config.yaml
n_layer: 13
d_model: 384
n_experts: 32
experts_per_token: 4
d_expert: 224
d_shared_expert: 0
activation: "gelu"
moe_layers: [0, 1, 2, 3, 4, 5, 6, 7, 8, 9, 10, 11, 12]
router_score: "softmax"
normalize_top_k: false
routed_scale: 1.0
balance_loss: 0.000229
balance_bias: true
init_std_router: 0.0178
lr_router: 0.00172
n_head: 6
n_kv_head: 6
head_dim: 64
vocab_size: 21512
norm: "layernorm"
norm_place: "pre"
norm_eps: 1e-05
positions: "learned+rope"
rope_base: 10000.0
rope_fraction: 1.0
qk_norm: false
attn_scale: 0.125
tie_embeddings: true
parallel_block: false
init: "normal"
init_std_qkv: 0.033
init_std_o: 0.0
init_std_up: 0.033
init_std_down: 0.0
optimizer: "adamw"
lr: 0.00119
beta1: 0.95
beta2: 0.95
weight_decay: 0.13
lr_head: 0.00735
grad_clip: 2.0
warmup_steps: 211
schedule: "cos"
final_lr_fraction: 0.0
batch_tokens: 262144
seq_len: 1024
doc_mask: true
train_tokens: 1869000000
steps: 7130
dataset: "wikipedia_en"
Below are experts of layer 2 (counted from 0) of a mixture-of-experts language model. Rows are named router (the router's row for the expert) and show model dimensions 256-319. Each number is 50 + 15 x the weight over its row's rms, rounded and kept within 0 to 99.
After each expert's rows: a language model's description of what the expert responds to. This comes from a sample of Wikipedia text that the model never trained on.

# expert 24
router:38 57 52 43 39 74 65 56 31 34 48 51 62 37 53 58 56 49 44 61 49 61 74 49 46 57 39 53 57 55 48 77 54 52 61 36 57 40 36 23 34 50 43 88 53 48 49 66 34 42 32 45 59 51 60 27 55 79 51 51 65 66 47 66
Chart and result tables. Pipe-delimited cells in music chart and sports result tables, plus names like UK, International, and possessives his, their, her.

# expert 4
router:68 36 67 52 23 33 41 48 31 38 49 32 93 20 57 41 55 70 69 67 50 37 47 43 48 36 60 53 44 59 55 40 64 18 41 28 43 31 22 48 35 26 48 48 56 34 78 26 43 72 16 66 53 43 65 47 38 77 16 39 65 48 30 51
Preposition of, articles. Mostly "of", "the", "for" after nouns, as in name of, ahead of, percentage of, plus year digits in Population (2021).

# expert 5
router:59 59 49 48 58 60 61 39 37 60 65 49 53 74 72 36 25 75 59 41 26 49 09 57 19 63 50 45 27 24 61 50 52 53 52 72 40 18 35 65 64 35 48 53 29 24 66 64 51 48 26 61 65 57 29 70 47 47 56 25 62 66 38 53
Verb particles, prepositions. Prepositions and particles right after verbs in career narratives, like took off, taking up, ascend into, returned to, against.

# expert 13
router:49 45 84 52 59 71 60 70 39 61 81 53 54 49 27 83 25 34 64 47 43 33 54 41 66 32 37 54 73 70 49 56 45 56 48 27 36 85 46 78 71 56 53 51 63 52 32 28 59 67 22 58 30 47 39 21 48 42 40 30 60 62 26 33
Proper nouns and punctuation. Capitalized nouns in named entities (UNESCO World, Nobel, Europe), list dashes, parentheses, line breaks, and Chinese or Cyrillic characters.

# expert 30
router:48 73 45 58 44 29 74 50 62 70 80 54 17 71 41 77 56 47 44 30 53 39 46 61 55 56 55 51 36 45 63 20 45 83 30 52 40 73 50 30 40 49 41 50 51 62 22 59 40 72 77 68 53 57 61 81 40 41 58 79 41 34 55 56
Noun endings, common nouns. Word-final suffixes completing nouns like irrig-ation, taxation, percussion, and common nouns such as film, album, family, city, company.

# expert 17
router:56 43 58 58 70 43 38 56 78 34 52 50 15 63 44 43 34 64 53 31 88 45 37 69 39 30 33 49 49 01 75 47 71 57 40 48 67 65 65 32 45 47 39 55 63 88 28 48 60 77 77 51 61 43 61 40 54 36 51 50 16 49 49 62
Word-final foreign endings. Closing pieces of non-English words and names, mostly Spanish, Latin or Hungarian, like el, o, ia, de, plus colons and commas after names.

# expert 31
router:23 37 60 50 42 63 59 50 24 43 20 18 61 56 60 49 57 35 57 49 60 32 60 71 45 41 41 33 43 50 36 63 33 55 34 75 23 46 61 31 77 43 48 33 62 87 42 84 35 71 17 35 28 32 55 61 57 44 66 40 40 54 58 56
American sports and places. US and college-sports names and terms such as Big Ten, American, high school, State, USA, combined tackles, and Asia-Pacific.

# expert 11
router:26 53 60 50 44 54 45 34 19 38 24 47 46 48 39 37 37 65 53 68 33 36 61 51 34 52 67 56 59 56 28 64 31 53 55 63 54 38 50 38 64 72 54 36 48 26 61 52 29 17 39 60 68 55 26 62 32 67 65 37 57 12 50 68
Quantifiers and numerals. Counting words and quantifiers before a noun, often after had or the, such as one, two, four, several, both, other, they.

# expert 8
router:29 41 53 59 28 56 58 43 43 38 26 69 63 50 15 44 37 51 40 46 70 52 67 45 28 41 55 38 80 68 41 63 52 45 57 51 41 48 56 61 61 68 44 54 55 57 52 72 64 00 64 63 52 45 39 52 42 83 56 70 30 40 74 71
Sentence-opening function words. Words opening a sentence or paragraph after a period or blank line, like The, This, It, He, A, plus commas and periods themselves.

# expert 14
router:55 56 53 51 59 61 34 45 55 55 42 53 61 49 35 34 35 62 37 71 45 41 39 25 58 27 28 45 53 62 52 75 53 64 56 26 59 63 26 37 64 49 47 23 14 18 73 52 36 50 60 31 56 50 71 38 37 50 53 34 55 55 35 59
Apostrophes and name fragments. Apostrophes after elisions and possessives, like L'homme or I've, plus possessive pronouns his, their, and capital pieces opening names in tables.

# expert 2
router:58 69 37 48 42 53 43 43 36 65 72 66 73 41 38 60 43 52 40 67 27 56 44 29 37 35 44 72 51 37 27 72 44 50 66 40 39 56 40 65 57 57 42 44 52 46 40 44 20 26 57 36 53 27 75 29 40 45 18 23 43 44 46 38
British place-name pieces. Opening pieces of proper names, mostly British and Commonwealth places and titles, often after of or a comma: Aberde(en), Ess(ex), Brom(ley).

# expert 28
router:75 45 28 48 73 53 41 53 38 25 47 21 46 49 63 56 54 63 63 64 44 34 65 33 50 33 38 60 62 76 12 68 78 79 70 55 39 38 71 44 54 51 49 47 54 71 56 33 64 41 50 43 48 76 56 40 59 63 56 68 64 64 43 56
Articles and word endings. Articles a or an, commas and hyphens, plus endings like -est and -ually (Quest, Longest, virtually) and words like unless, such.